config.toml
d_model = 128
experts_per_token = 4
activation = "swiglu"
router_score = "sigmoid"
normalize_top_k = true
routed_scale = 1.0
balance_loss = 0.000382
groups_per_token = 2
init_std_router = 0.00851
vocab_size = 2048
norm = "rmsnorm"
norm_eps = 1e-05
beta1 = 0.93
seq_len = 512
dataset = "wikipedia_en"
Below are experts of layer 8 (counted from 0) of a mixture-of-experts language model. Rows are named router (the router's row for the expert) and show model dimensions 0-127. Each number is 128 + 24 x the weight over its row's rms, rounded and kept within 0 to 255.
After each expert's rows: "mostly gets" lists some tokens that are sent to it at least half of the time. This comes from a sample of Wikipedia text that the model never trained on.

# expert 18
router [ 94 114 139 132 141 152 139 105 124 156  87 112 126  86  79 133 115 120 168 135 153 143  95 161 169 109 125 149 101 135 149 117 137 119 117 122 117 155 133  98 132 120 134 166 158 107 127 124 148 133 137 112 111 119  92  78 119 145 116 151 181 133 117 114 146 128 118 151 119  80 141 151 168 147 123 112  99 122 174 150 122 125  79 122  85 135 117 115 134  90 138 172 105 147 120 111 115 151 111 110 129 126 167 137 118 123 123 154 121 135 128 144 147 106  99 172  93  95 119 170 113  85  88 153 107 159 190 109]
mostly gets: "mo", "ic", " Mo", " Go", "udi", " creat"

# expert 78
router [118 107 102 159 161 187 139 108 114 147 109 153 134 116 119 141 123  97 112 157 124 156  99 109 173  83  91 103 141 135 132 112 115 144 130 127 125 171 151 111 123  87 102 132 138  90 126 114 136 126 130 144  96  48  72 106 130 141 147 131 146 126 154 132 114 155 132 121 157 110 117 119 154 174 172 114 127 135 129 123  75 133 158 141 139 120 114 159 118 130 102 126 111 131 157 131 133 159 112 104 120 151 163 129 160 100 163 118 143 121 142 127 163 164 126 152 112 171  92 112 121  93  89 107 109 132 158 101]
mostly gets: " the", " a", " his", " The", "The", " their"

# expert 59
router [ 82 103 160 167 179 136  87 112 113 184  86 129 138 122 148 154 136  85 131 122 154 127  94 168 144  95 131 122 145 102 183 101  87 128 102 142 115 140 116 119 123 116 158 144 138 147 111 125 128 126 107 135 105  99  65 125 145 140  85 130 122 175 109  88 121 138 153 151 140 165 158 125 167 126 137 109 142 154 141 145  86 153 102 122 128 144 116 143 129 120 123 128  58 139 162 148 143 164 129 134 144 158 112 139 162 105 132 125 123 136 168 143 127 128 112 137  98 107  95 129 120 134 134 134 143 132 157 151]
mostly gets: " of", " for", " into", " from", " during", " between"

# expert 67
router [129 103 108 134 124 199 152 102 123 143 112 149 116 108 160 113 119 107 130 116 148 111 147 126 122 113  86 158 156 111 193 110 120 152 108 114 128 138 146 110  98  65 130 179 135 114 118 121 103 112 119 139 118 130  78  93 131 165 124 154  99 146 123 126 120 146 123 155 130 136  89 180 193 124 126 124 123 117 142 103 106 151 106 130 143 114 108 135 106 108 121 136 112 147 151 125 149 145  92 105 105 126 139 142 140 102 106 176 139 163 110 105 132 134 141 166 115 169 113 159 114 122 145 106 155 139 193 134]
mostly gets: "ies", "ities", "ations", "y", "ers", "s"

# expert 37
router [127 145 138 142 160 141 170 123 138 152 135 191 121  86 113 140 163 106 148 155 151 139 105 156 161  89 154  94 123 125 160 163 147  87  99  98 152 148 105 121 129  91 138 170 143 101 160  84 115 106 137 143  90 106 120 111 146 154 111 115  95 130 128 133 149 151 138 126 176 119 132 127 158 121 158 141 139 170 170 129 119 123  82 141 121 141 109 141 151  92 102 138 110 142 172 126 123 128 139  93 108 148 140 126 154  92 108 151  83 165 131  91 135 124 132 158  95 173 111 145 123 103 110 133 129 124 143 128]
mostly gets: " \"", " dis", "–", " un", "(", "\\"

# expert 57
router [142 141 140 131 144 144 126 117 148 168  63 139 130  92 135 176 135 116 146 130 159 118 131 135 157  97 139  98 138  97 135 130 121 135 122 110 160 161 143 104 119 112 116 126 140 122 146 115 133 153 125 145  93  83 133  88 134 212 140 157 153 141 115  58 117 139 167 146 119 116 140 151 129 129 166 115 132 150 179 138 120 120 132 104 131 126  78 119 126 118 139 124  89 141 146 143 101 119 142  99  69 103 118 150 120 139 171 158 108 144 113  98 130 148 114 124 100 142 125 191 167 124 130 120 144 125 136 109]
mostly gets: " out", " part", " sign", " New", " well", " count"

# expert 45
router [134 136 107 142 153 132 133 101 137 166 116 151 152 115 108 127 189 107 181 116 137 131  97 133 126 133  89 111 106 107 145 130 102 162  88 140 171 155 142 120 123 108 111 176 121 115 108 120 143 107 111 159 104 106 105  76 115 140 125 102 128  97 146 118 145 159 133 134 135 132 135 132 160 156 129 112 140 152 155 126 113 173 134 141  97 125  87 104 134 128 127 136  90 136 158 183  90 129 130  89 102 141 153 171 122 113 108 111  87 120 183 120 149 114 152 132  86 116  80 153 109 123 120 113 148 120 180 146]
mostly gets: " 19", " (19", " 18", " 15", " 17", " 14"

# expert 24
router [120 122 151 124 164 174 135 138 140 134 101 103 131  83  94 108 171  95 131 113 119 122  91 126 125 109 119 107 122 100 145 150 104 143  96 144 138 137 132 106 108  98 128 157 176 117 123  94 102 107 131 129  80 121 112  71 104 161 111 114 112 103 119 133 106 146 136 123 128 148 135 112 147 136 149  80 130 153 147 179 121 162 110 147 124 117 127 144 102 110 154 169 108 113 142 176 100 135  95 100  85 142 133 133 132 146 114 102 107 127 113  89 167  97 173 155  74  98  88 144 125 111 109 140 151 127 161 134]
mostly gets: " (19", " 2", " 19", " 4", " 5", " 18"

# expert 0
router [106 130 111 173 179 146 128 130 122 164  85 133 128 105 145 161 141 109 117 160 139 144 128 153 120 112 122  99 100 109 126 153 114 104 133 121 132 130 190  75 116 127 109 198 117  95 160 123 109 105 122 157 113  71  79  81 128 146 141 150 143 121 116 115 109 188 122 146 142 127 123 158 133 142 145 102 134 126 145 134 136 172 101 135 121 128 113 159 113 127 111 159 114 140 115 146 131 164 157 139 122 118 166 128 141 135 153 130 137 172 100  78 133 141 162 122  95 115 124 141 127  95 121 128 159 142 159  97]
mostly gets: " character", " Qu", " |", " president", "---|---|---|---|", " President"

# expert 49
router [115  98 127 139 137 178 132  99 117 125 128 156 147  81 151 148 136 116 154 134 196 114 143 136 148 140 119 123 136 103 211 140 116 114 128 143 157 163 149 110  93  95 141 157 145 130 132  88 108 134 143 150 106 131 124 120 133 163  88 165 135  99  98 118 148 185 152 105 112 113 156 153 136 177 149 104 100 108 133 149 121 136 109 120 110 141 130 160 153 127 131 128 118  92 162 148 135 130 122 124  97 131 123 125 144 107  95 148 115 160 123 116 130 142 129 136  76 148  90 119 118 113  90 105 124 176 173 114]
mostly gets: "ities", "structure", "ization", "ations", "ies", "ism"

# expert 48
router [111 121 113 144 117 140 191 103 130 147 140 159 126  74 152 192 117 117 152 163 160 123 135 110 139 131 136  96 117 130 159 113 120 126 105 148 147 183 156 101 153  98 108 157 151 121 100 131 146 131 122 137 110 110 113 115 150 167 131 143 116 122 100 105 116 123 129 137 178 130 154 138 158 120 162 105 103 141 193 158  78 113 145 140 109 134 134 135 150 111 137 152 104 107 135 165 126 161 149 105 130 112 133 130 146 102 127 113  84 169 139 126 186 144 153 134 101 131 131  96 159  80 151 129 134 123 150 117]
mostly gets: "ran", " Pat", "at", "board", " lead", " run"

# expert 29
router [110  89 111 116 136 177 110 144 133 133  95 172 126  98 153 150 129 105 135 123 145 117 111 158 159  87 115 118 133 113 114 144 127 141 131 138 141 172 114  84 123  80 131 149  98 107 120 131  92 143 179 153  84 152  99 110 123 150 132 112 141 113  94 119 138 156 144 171 156 137 111 121 145 133 115 104 142 118 176 142  90 156 150 134 129 138 114 166 147 114 119 177  74 100 168 124 104 159 119 122 101 132 124 143 139 102 131 159  86 113 104  96 129 135 111 124 103 144 122 162 137  51 121 128 117 102 136 129]
mostly gets: " di", " can", " To", " would", " −", " may"

# expert 17
router [173  95 100 127 123 154 152 146 103 147 126 152 130  97 125 133 148 105 181 157 155 137 123 113 142 109 104 129  83 112 128 127 110 113 111 103 127 151 120  92  97 118 136 138 171 144 134  78 149 107 128 135 106 108  91 130 135 150 118 129 132 171 149 102 106 177 158 145 120 137 127 177 136 130 118 100 102 172 160 152 111 167 127 102  91 112 126 118 110 144 118 191  81 115 137 131 116 173 101 117 111 141 112 163 146  97 142 132 139 143 138 111 127 117 160 160 105 110  91 101 153 118 124 123 165 182 136 137]
mostly gets: "g", " K", " R", " Ka", "ag", "q"

# expert 38
router [140 112 141 174 147 155 150 137 134 140  86 149 153 108 126 125 110 137 157 124 136  95 125 140 148  96 112 115 136 116 151 105 139 136  91 128 120 191 118 104  90 102 113 150 158  87 133  80 161 126 118 161 105 109 106 120 145 181 141 148 143 133 111 131 113 157 139 172 168 124  80 152 138 142 122 134 111 114 148 141  90  96 133 159  99 111 115 140 115  81 146 128 131 129 117 175  98 135  85  86 126 110 110 147 143  95 157 152 120 145 143 103 175 113 145 146 134 102  90 173 121 145 159 139 141 128 157 123]
mostly gets: "d", "s", "z"

# expert 64
router [ 99 138 127 135 163 170 134 133 132 172 136 159 129 126 102 125 141 133 159 145 142 139 104 136 136 124 137 133 100 117 136 139 135 137  96 115 168 122 119  81 104 102 135 158 123 118 105 108 121 126 127 138  95  94 111  90 103 159 114 140 123 152 113 101 107 157 140 143 160 122 128 127 140 153 173  41 114 118 162 118 121 155 114 138 100 114 139 152  71 112 120 138 103 126 163 167 110 178 118 103 122 133 160 165 156 142 120 148  97 118 121 103 145 187 114 135 145 120  93 126 145  94 117 108 156 138 187 102]
mostly gets: " —", " 0", "}", ");", " 1", " Bel"

# expert 90
router [122 119 153 136 162 141 123 132 101 137 107 165 159 115 153 140 121  78 161 159 149 169 133 116 119 136 149 108 109 139 138 132 112 161 103 140 135 162 165 116 109 131 137 138 148 113  96  92 112 155  81 143 106  94 111  73 114 147 124 123 154 134 108 105 130 186 148  96 130 148 150 183 136 160 150 102 133 117 175 171 111 148  97 113  89 129  81 151 130 110 109 110 136 109 128 132 107 169  82 109 110 134 128 142 146 125 165 143 130 169 150 109 176 134 111 129 114 121 133 175 121 132 153 154 150 138 135 122]
mostly gets: "na", "ttle", "sa", "da", "ve", "ta"

# expert 25
router [115  98 106 146 118 186 125 126 150 167 105 147 133 130 152 149 145 130 123 149 143 159  89 115 172  77 123 107 105 131 152 144 123 156 118 127 140 139 127  92 100  67 142 151 132  75 117 114 134 137 114 183 100 114  38  97 124 146 137 114 116 114 116 113 116 131 131 133 108 141 138 120 156 126 128 120  91 140 152 160  99 139 142 115 129 115  90 122 116  89  99 161  93 128 129 127  96 169 123 118 107 128  91 112 133  83 126 148 122  99 126 117 120 126  82 170  94 138  93 138 116 104 113 109 119 127 132 123]
mostly gets: " A", " An", " I", " so", " can", " So"

# expert 6
router [112 149 115 144 113 135 122 124 145 179 112 155 134  99 150 141 111 136 186  97 135  94 114 156 147 133 101 130 126 114 116 107 131 118 114 118 159 175 162  92 132 102 138 129 140 124 124 113 120 117  82 120  90 120  96 100 124 137 122 120 132 123 133 107 140 161 127 171 127 108 108 150 166 116 133 105 148 145 176 116  83 124 138 143  82 107 137 127  75 120  96 162  63 126 160 127 141 170 126  62  71 145 152 133 158 102 122 144 150 151 134 116 130 159 137 130 142 130 101 121 142 110  85 108 144 111 115 155]
mostly gets: " Ch", " Car", " Y", " On", "Ch", " Wal"

# expert 5
router [111 156  78 156 141 178 125 115 120 127  96 137 107 132 114 164 134 110 143 173 147 135 129 152 142 134 128 149 113 114 133 133  84 109 119 133 168 149 172 114 128 102 139 138 123 120 106 126 111 131  96 164 116  66 100 120 121 152 119 132 141  93 104 132 139 160 149 133 126  80  93 170 131 145 171 102 132 128 160 115  54 167 113 158  87  91 147 130 164  95 124 125 118 109 148 140  93 145 111 105  78 111 116 177 118 107 133  90 114 122 114 151 111 132 125 147 135 115 145 147 128 119 117 122 169 143 136 145]
mostly gets: " season", " 2006", " 2009", " July", " June", " 2020"

# expert 19
router [130 127  86 163 166 178 164 126 108 158 121 141 105 135 110 124 145 164 176 136 117 135 106 139 147 117 126 130 127 135 186 115 118 113  87 139 121 139 127  91 101  90 115 165 114  92 130 119 137 106 157 136 122 102 126  75 140 147 114 135 108 144 100 121 156 159 136 157 104 114 155 135 153 125 126  84 101 153 169 115 111 155 146 145 120 103 108 133 120 151 137 121  71 152 168 129 133 144 108 116 118 141 134 162 140 130 178 110  93  93  90 140 145 165 160 146 138 125 101 147  74  95 124 105 106 155 131 125]
mostly gets: "%", "vi", "iv", "ov", " member", " Democratic"

# expert 80
router [111 121 148 136 123 151 103 112 127 149 128 135  89  72 108 145 115 127 168 103 114 134 126 142 172 109 104 138 115 124 136 158 107  96 129 110 119 176 137  98 116 117 104 161 167 134 114 125 161 120 134 128 123 128 114 102 174 135 125 105 106 129 105  97 136 149 161 128 158 114 154 162 106 186 150  91  89 115 173 138  76 166  79 105 120 118  86 129 168  85 134 149 107 143 117 132 156 134 141 115 140 128 131 120 166 116 129 113  84 146 153 146 127 131 143 145 101 161  90 134 137  83 140 107 163 156 129 136]
mostly gets: "ist", " American", "ai", " Democratic", " French", " Indian"

# expert 52
router [ 91 134 130 140 150 195 141 127 118 171  90 149 127 128 110 131 143 136 148 162 148 117 129 120 137 109 121 139  89 144 126 112 145 125  98 121 107 157 127  96 162 107 133 143  89 104 105 130  95 140 122 169 108  89 100 108  93 143  92 119 109 145 138  87 116 163 122 153 155 113 140 171 123 154 138  99 111 117 153 106  77 169 155 144  88 111 110 113 109  83  99 150 116 130 154 179  89 154 116 102 111 138 126 180 126 134 138 121  90 136 117 118 163 125 138 138 102 100 124 172 144 118  93 124 140 110 124 105]
mostly gets: "–20", "–19", "–2", "–3", "–0", "#"

# expert 75
router [ 78 132 113 162 160 160 147 131 122 122 110 153 112 113 107 139 148 111 119 133 115 145 114 145 182 105  79  96 154 124 130 126  76 108 128 132 123 207 141 116 140  96 107 130 162 144 109  93 124 120 130 128 110  94  64  96 134 133 142 146 144 123 104  91 124 163 122 131 128 142 110 139 148 149 170 126 143 117 138 125  96 115 118 151  99 134 147 145 129 134 106 153 110 109 170 154 150 155 125  94 128 143 133 154 128 118 129 117 145 110 166 129 189 139 134 130 107 141  84 113 100  90  98  90 148 111 156  91]
mostly gets: " The", " the", " his", "The", " their", " her"

# expert 2
router [118 142 136 141 127 150 114 113 115 140  91 145 122 132 137 162 111  93 135 129 170 104 136 137 188 109 118 142 125 131 157 139  97 140  81 126 148 139 153  91 109 102 159 164 103 118 118 106 142  78 114 123  78 145  90 120 118 145 107 102 150 103 165  77 130 143 156 120 116 127 135 175 158 126 143 123 109 139 153 148 134 164 100 117 101 102 120 126  89 118  93 132 100 115 172 118 131 146 151 103 111 144 140 185 198 156 129 160 111 141 148 125 133 118 109 126 125 145 121 143 109 115 102  96 165 134 163 100]
mostly gets: " con", " F", " on", " f", " G", " Car"

# expert 71
router [115 144 140 127 153 127 118 138 111 144 134 136 102  94 148 134 156 129 138 122 123 145 116 134 157 111 116 115 106 132 168 175  86 118 111  99 115 160 118  66 150 115 158 135 157  95 100  87 105  84 111 123  76 125 137 112 124 141 149 120 142 131 128 134 159 151 140 165  95 126 121 145 171 151 159  70 122 122 167 137  89 129 140 168 122  92 124 160 123  71 132 161  89 137 133 150 133 149  85 105 133 113 168 134 118 109 109 149 144 131 131 143 139 160 105 139  97 122  81 114 152  85 137 123 130 133 175 125]
mostly gets: " Ro", "o", " Bo", " Jo", " bo", "bo"

# expert 61
router [114 100 135 172 172 166 163  97 145 190 110 139 121  81 146 119 166 108 141 132 123 139 114 119 137  95 130 106 113 142 137 148  97 132  93 154 109 151 159 113  99 123 151 165 167  92 145 103 139 124 115 135 106 135  95 100 118 182 141 130 106  97 105  57 110 156 145 139 146 123 125 146 126 155 149 120 154 147 149 172  91 167 148 141 107 144 155 102 159  99 129 131 122 169 143 145 111 146 128 129  87 139 162 128 145 103 168 123 140 141 141 120 134 106 129 137 139 143 108 127 130 113 131  90 143 173 135 150]
mostly gets: " one", " this", " This", " two", " each", "History"

# expert 26
router [ 95 115 169 143 153 145 120 124 115 124  97 123 119 125 128 130 170 124 166 156 139 144 128 162 145  90 140 152 103 130 141 166 123 150 111 129 145 127 180 109  92 101 149 167 146 113 124  81 155 139 126 129 102  87 119 102 154 144 139 118 126 112  87 113 152 153 132 158 121 129 114 139 146 146 153  89 136 174 161 102  87 157 129 106 110  95 182 108 133 105 118 153  72 165 142 147  99 143 141 112 123 140 129 159 152 120 101 145 117 154 119 113 153 133 114 143 110 150  96 192 124 134 108 123 100 110 173 105]
mostly gets: " be", " lo", " Be", " Ar", " She", " she"

# expert 28
router [109 156  80 138 160 178 120 119 141 168  98 113 154 109 137 125 117 153 178 102 148 128  96 162 149 115 136 105 113 144 150 147 100 135  73 117 100 139 143  96 123 108 146 157 159  72 120 128 109  88 117 132 142 130  61  95 113 177 152 167 100 120 126 117 125 144 158 150 124 122 142 157 127 123 153  93 137 138 160 138  94 148 121 110 139  87 122 131 147 147 110 129 122 161 133 133 139 128  98 100  78 142 148 132 153 120 111 131  91 162 147 142 182 151 142 149 135 131 125 111 143 114  97 104 149 138 132 122]
mostly gets: "---|---|---|---|", "|---|---|", "Career", " as", " ==", " years"

# expert 69
router [122 145  82 144 115 170 129 137 126 128 117 133 137 118 147 153 152 117 144 138 164 150 145 150 156  99  93  88 147  95 144 113 122 108 127 106 142 148 132 118 109  92  91 150 140 119 106 102  79  93 120 122  81  68  53 109 128 175 115 167 162  83 107 123  93 139 137 150 132  86 137 124 157 125 151 101 140 152 145 164 115 158 118 168  98 107  76 138 163 110 133 156 105 112 160 130 149 144 108 123 117 142 134 153 162 136 137 122 130 132 153 141 152 107 115 132 109 116 123 106 168 122 107 121 134 133 131 118]
mostly gets: " in", " at", " In", "In", " during", " per"

# expert 92
router [ 91 101 123 132 156 159 150 129 138 173 116 155  74 112 130 152 143 102 144 121 139 148 113 108 147 106 112 106 119 108 183 151  87 119 113 119 124 158 146 121 111 106 140 126 133 117 111 149 156 126 116 159 107 113 108 103  94 134 140 143 134  97 141  89 112 171 138 190 100 138 101 126 125 172 164 106  67 139 159 114 124 119  95 119 141 110 150 153 145  64 133 144  98 109 139 135 130 128 103 113  97  99 141 170 156 114 112  94  80 128 136  88 151 134 148 118 144 112 114 128 125 129 166 132 136 167 145 112]
mostly gets: " been", " are", " was", " were", " film", " has"

# expert 22
router [123 116 149 127 124 137 100 108 114 155  78 124 113 110 133 158 121 130 191 124 183 130 114 138 122 129 143  91 161 123 166 107  99 136  92 142  93 175 118 111 106 107 115 151 150 140 101  94  92 123 142 135 113  83  97  97 120 142 159 164 131 116 142  93 150 144 115 126 139 126 113 128 135 116 157 122 137 135 153 145  82 113 166 127 109 111 115 123  80  71 101 118 120 133 161 134 121 169 156 110  70 136 162 166 170  84  96 127 120 157 125 111 100 136 148 114 118 149 135 121 121 116  99 142 121 137 154 117]
mostly gets: " or", " N", " Win", "tin", "in", " Or"

# expert 51
router [138 135 114 156 183 144 122 133 132 163 102 131 112  93 163 156 118  97 129 141 142 125  96 170 139 136 138 143 117 102 188 169 110 153 116 172  89 176 133 104  94 123 124 187 112 121 154 131 116 121  80 117  92  95 130  95 174 148  89  98 149 120 111  92 129 167 149 163 140 142 114 138 138 156 140 117 156 164 144  99  91 122 144 140 108 139 114 131 131  97  96 141 104 134 159 150 125 127 146 113 132 150 155 133 123 117 106 124 103 147 136 132 155 166 134 179 138 125  97 138 124 130 110 148 120 134 165 133]
mostly gets: "ted", "ated", " used", "ized", " ex", " built"

# expert 41
router [100 107 125  87 112 173 101 100  95 161 101 136 134  86 145 136 101  97 146 165 108 145 116 148 193 122 109 124 136 125 149 122 147 127 119 105 159 134 156 118 125 107 132 148 152 134 140 130 137 126  92 144  77 119 130  77 134 159 132 124 168 146 114 147 156 179 162 145 168 124 102 144 134 122 150 118 117 129 133 114  82 149 104 144  83  94 145 147 131 127  82 144 127 134 165 145 120 123  79 116  57 114 107 139 177 140 124 118  80 141 148 117 112 127 148 138 119 127 124 100  95 108 139 120 127 128 141 125]
mostly gets: " \"", "|", "“", "=", "|---|---|", "​"

# expert 84
router [137 107 104 141 177 152 120 121 148 157 100 132 140 112 110 158 129 127 131 155 138 161  96 153 128 122 176 137  74 152 143 101 129 134 104 133 146 170 158  93 128 113 118 168 107  95 114  87 106 107 128 130 138 123 111  80 138 148 121 142 187 123 105 142 138 148 132 132 134 162 119 143 119 137 171 131 122 139 160 128  75 162  95 132 113 128 122 154 108 134 123 151  84 146 135 154 105 143 110 138 131 133 140 107 126 119 170 116  81 142 138 120 117 120  76 110 150 169 113 174 108 130  71 130  99 172 155 115]
mostly gets: "ical", " National", "ual", "ular", " former", " original"

# expert 8
router [112 118 131 150 140 159 163 144 137 172 127 146 115  90 106 132 135 120 155 133 114 102 120 142 148 129 139 125  92 123 197 116  74 116 112 132 148 156 123  97 110 117 154 133 125  92 122 122 101 100 112 160 105  96 104 126 102 156 129 154 144  95  91  88 113 174 150 186 127  94  82 150 136 138 196 103  77 155 147 145 131 158 128 129 162 125 149 114 115  91 133 169 110 145 140 137 145 139  98 135 101 138 138 122 132 137 139 101  92 152 140 122 144 133 146 135  95 133 106 161 102 127 135 110 155 113 142 107]
mostly gets: " film", " form", " work", " season", " name", " show"

# expert 70
router [153 138 105 168 155 143 135 146 143 126  99 126 125  83 152 148 130  92 138 132 152 141  97 181 139 142 114 135 116 159 150 132 125 138 120 138 133 207 149 104 113  98 134 153 123  79  97  98 148 134  82 141 104  58 116  83 161 132 121 105 148 156 113  98 112 150 139 115 148 119 106 156 131 177 148 118 123 150 151 108 112 138 112 136 134 129 130 115 136 119 133 121  85 130 155 131 136 128 100 123 123 142 140 107 146  80 116 126 114 141 107 129 150 173  92 176 156 102  85 137 116 123  99 135 132 129 179 147]
mostly gets: "ted", "ated", " used", " known", "led", "ized"

# expert 82
router [116 149  92 165 201 146 113 134 136 154 111 104 114 108 143 157 153 125 149 103 167 158 120  95 121  92 122 121  77 126 143 116 140 140 110 109 132 149 128 101 131 129  99 168 165  85 125 136 141 150 123 180  85 106  94 103 136 121 123 128 109 127 153 114 129 176 141 145 111 128  89 140 131 154 134 102 117 148 164 117 116 164 127 128 108  89 122 133 127  99 133 158 123 124 121 128 153 154 144 115 114  95 139 179 164 109 134 132 126 145 119  95 174  99 118 120 157 110 106 170  96 122  88  82 161 136 124 125]
mostly gets: " is", " was", "Personal", " =", " became", " are"

# expert 46
router [127 128 108 159 211 147 144  77 132 153  96 135  99 100 107 146 103  88 158 114 117 153 122 151 160  96 156 153 139  95 150 148 144 138 113 152 135 159 132 113 115 100 132 146 120 115 172  95 155 128  97 144 102 114 125 104 131 152 108 146 158 101 109 126 146 160 134 177 134 145 119 175 139 130 185  86 101 165 160 135 122 163 132 131 106 129  97 127 110 128 117 142 109 117 142 138 118 140  86 134 135 122 138 121 150 142 114 145  88 123  85 143 141  98 128 107 133 132 102 170 115  95 114 137 103 139 167 111]
mostly gets: " Po", " sp", " po", " comp", " new", " more"

# expert 53
router [116 109 139 124 173 160 105 112 139 145 133 122 149 109 152 169 157 115 149 121 133 145 118 127 111  91 142  88  93 121 168 157 120 154 129 135 163 139  99 112 135  94 173 192 138 134  98 102  91  89 107 148 102 113 118 108 120 135 121 123 178 136  88 110 142 173 132 179  86 150 110 154 151 152 121  90 123 139 182 131 113 146 134 127 128  98 124 118 130 108  88 136 119 159 124 117  86 162 119  66 102 113 119 144 136 100 123 150 113 147 163 124 131 123 115 103  96 155 108  99 138 131 117 121 112 113 138 127]
mostly gets: " Ro", " Li", " Le", " So", " Ra", " We"

# expert 83
router [142 136 144 153 145 159 139 127  68 149 124 149 105 107 152 119 140 100 183 135 119 103 115 159 158  68 153 116 120 141 127 175 131 140 110 126 128 158 112 108  99 124 115 190 139 135 136 116 106 129  99 116  98 131 122  82 119 162  96 154 131 102 115 115 139 115 192 147  90 141 111 125 105 135 130  94 103 122 121 104  91 138 110 113  95 131 113 127 111 131 123 175 122 100 153 172 144 111 107 129 146 150 138 146 153 120 130 112 125 100 147  93 152 130 109 113  92 151 152 123 132 115 133 125 162 169 172  79]
mostly gets: "\n", ").", ".", "=="

# expert 95
router [111 100 130 140 148 137 149 114 136 146  99  82 100  86 126 115 150 105 202 127 160 175 138 160 130 125 109 115 116 102 153 155  92 134 128 102 124 177 158 124 135  97 123 154 115 110 153 125 144 102 128 143 117 101 112 111 112 176 139 126 135 134 114 140 134 156 174 112 109  97 123 138 144 114 176 126  97 110 171 110  86 124 109 115  73  86 134 181 130  69  98 131 112 137 125 136 110 122 110 134 113 161 142 177 108 132 123 111 113 140 136 117 115 126 152 163 101 142 102 151 140 132 139 113 163 143 127 113]
mostly gets: "er", "ner", "ctor", "ers", "ster", " film"

# expert 34
router [125 120 134 177 156 180 114 124 136 155  76 118 135  68 131 161 162 145 122  96 157  98 131 122 176 111 114 100 127  96 151 145 128 137 121 149 104 164 142 110 121 128 142 137 134 122 134 109  97  93 110 168 111 107 106  87 108 153 161 155 109 105  82 122 113 154 133 164 155 122 100 148 117 129 141 114 109 130 167 105 135 100  87 127  72 119 107 160 106 126 127 137 128 119 139 127 115 132 130  84 120 145 152 162 162 122 152 121 123 161 146 113 157 111 142 161 100 155  77 139  98  94 139 120 147 129 146 102]
mostly gets: " Si", " Francis", "chi", " post", "com", "is"

# expert 32
router [113 106 129 114 129 140 103 137 129 152  91 136 120  66 118 156 135 132 128 167 157 153 149 133 139 102 102 115 135 101 128 133 132 113 117 155 141 154 109 127 128  84 101 173 119 100 146 109 129 106 132 134 124 122  96 102 125 119 117 137 123 127 104  80 158 144 170 142 160 124 132 143 130 170 131  98 136 112 164 151  66 170 107 167 132 115 112 104 122  98 131 150  86  97 110 132 110 134 131  78  96 142 204 131 163 119 146 157 122 144 154 130 140  97 116 152 135 143 144 103 125  98  82 109 146 179 126 146]
mostly gets: "il", " J", "i", "ling", "ung", "ing"

# expert 54
router [133 135 116 162 126 147  90 120 114 156  99 151 163 108 122 148 161 129 163 136 147 141 130 181 171 120 104 125 109 110 170 160 104 147 137 129 140 134 123  94  62  86 103 149 135 104 121  98 121 107 131 139 129  86 118 111 143 131 124 138 157  94 133 127 122 117 137 177 170 135 124 130 175 146 158  87 126 156 158 128  96 129 132 147 106 134  95 165 164 118 145 163  97 125 119 121 144 146 104  99 129 153 106 152 166 126 161 153 126 182 155 130 122 132 130 136 116  97 107 130 115 133  97 151 166 130 170  90]
mostly gets: " In", " in", "In", "id", " Ad", "Release"

# expert 35
router [106 154 131 128 140 169 115 112 104 137  79 141  88 122 126 152 123  73 148 176 120 127  92 162 161  81 153 126 107 145 141 147 115 119 116 105 120 183 113  97 107  92 123 138 150 126 149 132 156 100 117 154 108 123 115  92 103 168 124 136 129 171 119 127 149 151 170 171 156 100 124 185 121 134 140  94 121 134 154 135 126 165 148 143 100  91 107 160  93 134 100 104 104 123 126 158 151 124 135  93 107 148 135 129 168  99 136 125 103 124 126 130 149 105 144 134  97 120 119 144 104  89 149 104 118 141 155  98]
mostly gets: "″", "\n", "′", "MPC", "|", " place"

# expert 91
router [141 127 137 174 111 157 148 142 130 160  71 148 110 137 130 117 133 107 160 106 134 169 122  94 180 120 114 121 102  68 142 164 131 116  70 125 134 159 119 100 123  81 167 169 124 119  93 116 103  89 135 124 102 108  84 136 160 150 125 125 152 126 120 125 160 154 131 124 133 127 139 130 120 159 173  72 139 147 139 109  99 136  83 151  92 146 128 121 124 103 107 131  95 105 124 165 145 149 106 141 101 120 131 127 106 127 147 149 119 169 142  95 150 110 153 157 119 112 115 153 145 123 130 140 142 157 146 102]
mostly gets: ",", "),", ");", " where", ")", " –"

# expert 44
router [132 122 113 137 135 167 109 142 125 133 117 133 122 106 115 131 148 146 125 117 145 138 114 146 149 133 115  98 127 123 161 133  86  84 120 119 163 176 118 102 116 134 136 173 169 113 119  80 117 159 103 118  89  93  97 102 129  98 103 132 125 142  87  90 153 163 191 154 108 131 113 161 108 158 115 120  98 118 159 154 117 145  89 130 128 145 106 137 111  62 125 139 105 103 153 143 123 157 120 101  68 150 170 111 159 163 168 136 135 139 141 132 144 155  98 143 122 151 119 131 143  81 117 132 128 134 142 153]
mostly gets: "ling", "ing", "ti", "ting", " Thomas", "ka"